config.yaml
d_expert: 256
d_shared_expert: 0
moe_layers: [0, 1, 2, 3, 4, 5, 6, 7, 8, 9, 10, 11, 12]
router_score: "sigmoid"
normalize_top_k: true
vocab_size: 8397
tie_embeddings: false
seq_len: 2048
Below are experts of layer 4 (counted from 0) of a mixture-of-experts language model. Rows are named router (the router's row for the expert), up (a neuron's input weights, with its number), down (a neuron's output weights, with its number) and show model dimensions 336-447. Each number is 500 + 25 x the weight over its row's rms, rounded and kept within 0 to 999. Numbers have three digits each.
After each expert's rows: "comes before" lists some tokens at least twice as common just after its tokens as in all text; "comes after" lists some tokens at least twice as common just before its tokens as in all text. This comes from a sample of Wikipedia text that the model never trained on. Tokens count by the router's weight.

# expert 25
router:412511502536488484526490443523511501491491506447521537522494530512543530507514478487482497478477461496508517529466492528518507492501447517441445455502497508520528492523498519446504516491446514516502509449480488531480479515487513474514531521499455562521519461488520479501509505578483512529524506487497510488514477455492484493551490499503
up0:544531495492484471470520507504510508490504504506466519515479522481512473490518514527519491445514509503519494537492494495525525468512502509522476503535481484475505468498508533523472483459477500494471483495501531536498489484485520445483475483536510476450521478512520515483492483498513472535502502503491498476452505471564503459470522498503
down0:470494522501535492460448518499486466479526468489465540508538477491452496518505461475501499499457445510505531515502461490501493516558493512513506506522491485483496506498523519477501501511485466539537528481528489480481489450487474490540482512548498526498452467498500512497485485554504517503527486529528500490515537506544517508534501472522
up1:518470528546499447516512456495521484476526511463549517468533490526524526499478470485492516504501477467499447474482477523516483512511475527506523509522505524484505519517517478509458539500507535491481509473532479451493502484486529501455510510493509554480470478480528483528501482478471544487523489521522504492503455533543494557504502472491
down1:505485464484515502472494455488499502503525525488483456470471506504523510487461525504502519464497528486531513530487463503472500454555478501450529494547523520490521471507446511497489501511479483480485526480467493481498517503480497516513448482528520501525480483469552491522457455465502524531492507506493523477489472486517452463482542489458
up2:548531477493486488513494516484524481531515549506514503509500528520531526437503501479498491514504432484466482510529518518528450479475476507491542503486510514509494481513511508551515499475478527489487502508461485510541461499512491499496560514508488483526528518492526510501499529481495523484483478529501522488484478516499467518519469514520
down2:518501488498499536473486498515532480507516426511492490511475553530496455496494496513509518499498487501551519472475478522547503497546494519552542507538511485500528482526509512515507498483522495481520473478492469505502477516489516542460492503503514505513546485519466535478521466492518496512466461530515490472522487489473470488496525505509
up3:434490511522485494541492492497509468481490476485487502518477476537521464486559500517504492510519500514510517484505489502496507536451537480472523465509488449508470505531497494473454523483543535468476496530516485480533487489494477530498494488510511488494505468549552480560512488474473477486462481504519508497508502508484518551471497477509
down3:508475514519497481476450514529489511500466464485535497518498483530543511515476457490505502507491474475500520469573527503529562493454535464504499500525515521492544490517487536501486503523495485476503482469512525492501509507507409488500490523484524491505544503535517476542540498494532526527490491488467519518493516476495535474508515476517
comes before: " ", "\n", " 0", " 1", " 2", " 3"
comes after: " ", "\n", " 0", " 1", ")", " 2"

# expert 31
router:432484521528466494501486516499509529519478526471464519514494512488514494489481467474522534476492481516533530509492512521475483503498496500436509507475533507492519498504500536504506498509503522518496484496471488455475496491504511479491526502533468564489482464468530466509493507576483477469569475489466551498502526487513506487514463546497
up0:530484491489443485487507493488505511517505488475497520501493485487535475519482529455478509467499512521543487504514527518518487502539515527491516493506502502499521488500520508509532521470505563502478498519508528502525504511522489495501536486518497488433480450482527399508522558498463460513483507512520493501516514415509490509485472495512
down0:496508506548491518522556459465466462504526491500482516503494473524438487527523492499476536469509487567507523559510502503488458488503546533486470513552504460556510552538462479494494505524514464481503515501525540509498497484505545528473501499498507487563474524548509452527504514460515497544513484527542521563546480480530470555543463493525
up1:521455490521546453471512489492526524440535524475533489479542489538544498500493523462562530482528497511439456521497533487478460479486526492505509475496475510531479496495526523476494534499537511481448518480494534485488536477523516489520498536507471524451502471509518498501524501481504487522485490488525483514506502485494515493488506475514
down1:535489509534523480512537467464535517483521479499486477484477490524472460487481518460491484478503464502551502498473508503493497509500486491476504421488519482490466553481517495485494503512511526459518528474454521518568488540464491510523509492536465478435436511496543462483527487458504482537511511489502501480455498527482491454510508512516
up2:517477545486519554535531507521531529463542474500508528500512475520496451469529501510520467497474448532496472532522510522483492486470476526527504506483499535464511481556465503507480507505444436514485491488524526500498503490502511526515508466528509529505503560513512514510496510558491499486507485544497494483553481524516480479490488539452
down2:497534496509537503482521548484544503467506519482474521524501525503543516535478503487528459485485480534509464474495488520492518492513503501518472485497451545482507508503532493489506510455497494469495451464462493467535513464515484479524515493506486514494530517460536534500492505505479552518501476529528439489472490473566492466502500474529
up3:452562509516528511498521518506480521515509476503479524463516491494519525546488494508514513484489481529501487543484490469487568503504496503485526485487521451520476476495521537478456525485482438498512496535499466476512501490449462524520500484510507528518543475506525513511528530505433441486508515503456475472493480468466525511531532488491
down3:489506499528472481483500531496519492542526530519516503507445497443511499475541538478481482496472458520492537501504529507457479517483526456527476522479523462495502487515455459476503459535475491567485483465482520548488477507522506462459513450505485525543515503511506486498533479485510536499493479508530486520492495496521469502475512517476
comes before: "\n", " ", " 0", " 1", "-", " 2"
comes after: "\n", " ", " 0", ")", " 1", " 2"

# expert 21
router:486526494508539480480492535538458515502526473468455508486474540502501486471449513536462490483501518518508500514516507487496480501461510502512485504516520503498539490497467520485532500462504514507532444490497533513494476506507483526558521483535492540517482545489470472470544490503477454537488461514517519474490489500480502479491489515515
up0:466497470496487531485520490498499531532492509515505469543478482480499512542515467563509520487488541480538512516563496503491539521501471485516536511541496511506554498497481512482498513496501477469475482510519552499466486509490483477466531488482435501445476498531490513555509501501489441497452507458455467499489492504499491549443480493501
down0:467502460534443546470529486499491526470503548460513534515485470484462502498491541507502518456472533482467521481522469552484538509551519457504463464520562430482514521515483476490508513492450546517520493519502525510508495540527516516501517480501509521515520536477538504526472512481498457509495508485493511537497505520508518536492492517519
up1:507524522515516476483488509479513572511483493522515493502522515500541503514494530491523520503465539453471477532515519505487533461526494496521512499489520493512490513467474519495505511491522537459500476521497513482526496471516484537526513510456495545515475493501471506502504463477512553533499512489504503497486491534494506491511482474457
down1:465524475473510531461497489529466484477509533497413508581473521532480500506494535480542534481480516507511507524477488478523448490503534513530505487558497526497501476484500533528524561527502504535512497524510504494524492520481529497463526544540487491503446491498500541512480504535494434480463477508488511457510536521510521463510507510483
up2:500516575441487491506473503516481509484493541452512500458525499489485477495496484480497496492473469503462534495511500479471497525522503539522536499493510504499472510525497479512517518527497479452542504545505543479505531497478506508494460567523481491509508550453505505479547507469533520486513513495477491458487501518460511507469572509533
down2:520520474510527516512442502497486529463492543430511471463501531466510474530523523503482453466484483533472526525496485479492491505461517478522477475520509530515495494500502444503557500484517535484510489540478549469442506500517462472473522482456567496492496506499464498490508506520477463499452445505511486496499497481504510493452509472488
up3:475499511459527499458473473526507474508505494526491479512499467517497507496459485500482488491483485496495520484461462456532469511509533495514511461477514511499577460498474529516528497517484476508481489467501524510529490497503485467525508517518486498530493485485533491554523488487520446484500487499481551509503515452488517502487531483496
down3:503514482524453517492502530500495531490506483544483499489538494432509524489491483495506521510501499521500517511482531511456487456465489539450499501490494480486488508505524519461484493499513505495500532478511541514486468531491501486488479562510525502505502503481495501513439458525486471485523504496519470535500508497512475490517493500475
comes before: ":", "\n", "==", "The", "|", "==="
comes after: "\n", "-", "==", "==See", "===", "Personal"

# expert 19
router:536502516516517542502494500498545526477515511482440539504487517474472536496465524516522474489488498469475504510523531514511540547492458473483497478515505473529478485554513454461509475454500521501485499531484498506484555477461471528499504488513484546544505504496479501491489519542452462523536460479520527481512534468501453510530506509467
up0:505514487497541480502493502504488536513519488493478469481493506515467484501506500489484496482502469475504441475487466486515523553496532481515490473510505487505506505511476519498505448514515496475514486499456530506553514466484512516520468470522472506439520493466512498465470509516460465485493514499514519465485475508518486501493511472519
down0:521488469474489493504498498496508538482487509475539522524482550512471512492504548498544513499511429502517527483514509491460490475487521526515485490474566503499511501450502500489482473507487525498521510477479480557393510481529484523502511528500469474490512506497514499479507508490497509500527493483526494504460513490541504517475485489523
up1:519481483533487522473497452510494502480468487499493541511546519520490546544505449483503480515507511498511479514518489533482545487460478527486468491505521489513501484516489504499494523485513514531531507545488519523507526502481518538467568493453552455503501486507493492509492529521530496533481483510502483494479483503500503518508472440497
down1:504486492494512463519501530456512476478482477482468494501504476537473517468522517488487511531502497501488551447499535466453489470490476474513527489525507521504485518484517473487537502501508484542522487526545466509485515463483510498522500477531505543487449491443460488513477520510530527509492522530495538488507483476519510461498542515527
up2:473479526488489498477512487506503471486525531491475523506516471513509513509468495516549507462531514496466537521537487496575476490529465492502512448506466457513490529511548463450549497499489500498513482464499504484489496498508493484502526449513475541547459531509493515530451498477459522466505494471527492512480490493456509493518508485479
down2:540529499545510487525519507523500538541497501479480513490508536491516488477554485508490523497487476500548525529526535519495524500526495474505512488487508508505511470484531532513501460541522506466477527498464527535491534514497516521526504482510498469511495495536493458483512482507446491498482512478505478504489507560501447499523490460509
up3:477505462526499488532506515508476477481516498527495534513489471514505493532484449532482470524528492463448447500517511526497477496478544485467443478503494480494521457519517521521574471530469493492495477529521503509491489514479480505506496543506522485526485465478497531451481465512537527447505499486472516479505514497477481482491475501551
down3:474470503538496476494472474547464518521531515510451522472483504497471466528511469464516524491535434501528518484507515483508541477500467501487520507482489468462521499482497491476500492506513509492506493511501555495504556532506508487503517542503496502530502472499494508512470488477483483461541515484518543452505493488458473504486509497472
comes before: " |", "5", "4", "3", "6", "2"
comes after: " |", "|", ";", " /", " +", " 1,"

# expert 22
router:525473491483502520481481469532518510464556515490482536503488530556488507513447498518533511483479482487483500552457522506526542522518492458491525497493483500524464442544551496491472532456516554481502528487499485525437559528503492474478484489529490506469474468493526491495482529562445463517514454480534478502504520455506513500503492497479
up0:518509546472467502495484479537463483508521522495499490504514502494493484535437493488503538588490502468484458493499478508487477506533520505529496457460487498526485539496519517485458549508522475476545510524494515454506495497506493523552504489497514523471449476497480451478483519508511492493514486529502458469490513498454504508521475497478
down0:512497519468556484507465507486540491597517460477493488493497505489485521489501533503491547464489512494500490523516499523504532532534473441485521493584541502523463487461504476526507510521530558520452456448519525490511507492472507500502473492530510504485527463537530501510500525503495507501502484531504460453500482493479534471491471517504
up1:551497526480492464492493474456529468489528473478519466446443514491493475489481479568479498463494488488457522494510488464466510507488483534492508534472473492525493511484520468493483531501482495491516483497515518483469550531522514445501550492479512463475534520554515494467471506508461517524461535489508454434510567520511512491512495532514
down1:488532461505470525514502460448521480540533558492480531534514467496502548479449510446520475484501519532504538521511501462477494537511476535541500473487474513501481498448493484506484514476543513511495542492504492525477523477496470499530467493492477505519452493480510509495503523533480480465442484521474522505505476551493464539494488444528
up2:511503510484525482446504495507447455536544505503457479512478530503463489515490535514512539485500510499511571460512453515515456526506517521509461529467531489492504462491481512523502480512445496499509490491500533451514506542493510479520476510506502507492474503474482479507503514534532457524506538480480524492511488472466479535512495488504
down2:503476533496534451514462558507481489516501550511488483508530497506504527525477565507520491534495529514560502511525512514482494534466486455519519424483551482523499514517518522526476478496510520522465480533509513481504540503468471434484498510505484520521466499517487444482478492478464532490506454492496502487543527474548477474533497508489
up3:497556483467471501480495474543533518525502492505452503565475527484498505508461527503486528525515528507489504500464519484482498500534500550493494498447499491534496477495520519519515495503528533498477548492540511510509503504492502535537514504483519532490509545499502475504482534528491473457477489478453465506509498535506513530485476470506
down3:501506454481476521484510521483538511504522521480499491449543480484469501484479471501484495541484514571476486540513476519480482452479451474477513516538489490522488535504544516484512523535484536525536483508483527486474498480536536472534482517497504479470480476512548519533433481507515499501512494515523430534537500530495466515522470476490
comes before: " |", "5", "4", "8", "6", "2"
comes after: " |", "|", ":", " 6", " (1", " 1,"

# expert 16
router:437501513505495526493494491533517484465455482509504532465465522463560508491479524492483485503519511482517499531440534494516502502484521455494486454466506475504538476507455479499487456481507487548498503515571513490449497499499509464475501492446508501502496519488500465493497546527454524503505495535512501478482486493489490531499511478490
up0:475510504483505516524478516535464508482533462477493471513478509492514551507499507535521500508535476459461530553487479509478500479521528493484458524508506522506457518553489514508496434519494500499480480523498489480507502490491508494508498510471504489513490519492513518504513518469485555542504477509479481481493533557498456523490501520525
down0:443505480523481454503510480484500491484468532496495523522530526480500481480514534519504483494516501524514517458522432477500489503478490509495468501508518461518517551501488491492509523495474499487522521452484568493473512476543523484492538480476533497472543477507513514493512540535524494490508499546525532485503498534449501481499479497536
up1:523519516510447518520501512500508484509538485509521517477528510458524451496510512550469447482472531516496546482453488510484494497543482496485502485498487542497485512517489533511529518516519487514489513508518503498506489469475446521496502468530532466505496513488469499486468484525480513462532489509501498470530502472515485484485504477472
down1:485496475517464502427475508525484491501484500508475488524523482499499439531578538483478450531516513529486507465538533524516498499480509515503484472522483493479482506464448489531489500547480526504506518524494508515505514500524507425551481485492479528525507524537479509477474512514507506527531508526505508504509509484517502480482523524473
up2:499528519510489472522467498513477497478482499503518516442516483467556474467526496491479502521506522498519534492502459503503461475506490474515509485506476496550489491488508492495522511466536479483505533497525547506466526456518521509494532504539522497516474456530528518499470513489536513507531531486474524494479509480467502482508484447535
down2:521507482498514506491541540468498534490522513507556470521536547508510494528435483436496513475480513514476473482550539500516504470476576517504487474539510517493525502500511500494514506508526482506514460525492507495489468538504519482534499520487476474483520516489491488506515498533525473484559499554491489512529489556501523544512512504487
up3:481472500515482500472501531467515500513526492508506524525512533478542492449455472502473527504512524508506466475499471472522493482521511525494482485530500448463524525486535512539481489475481503520467528523491494522469512513517544517524497465519531549484532569484510558501468472549538563519491529499492445490542492500495490510491474472486
down3:494475484499509548467477517505485534494453430475491485536504555535473481528552553508524483505524510457480455551498466495547497503552481497487499459510499467480504458528507515467479529481489548514518469503506523486470500507503477513446498452497516512488458480475510536473496520501502510505474474501522501514502525481523530500515492503528
comes before: "\n", "-", "|", " The", "The", "In"
comes after: " |", "\n", ".", " =", "==", " =="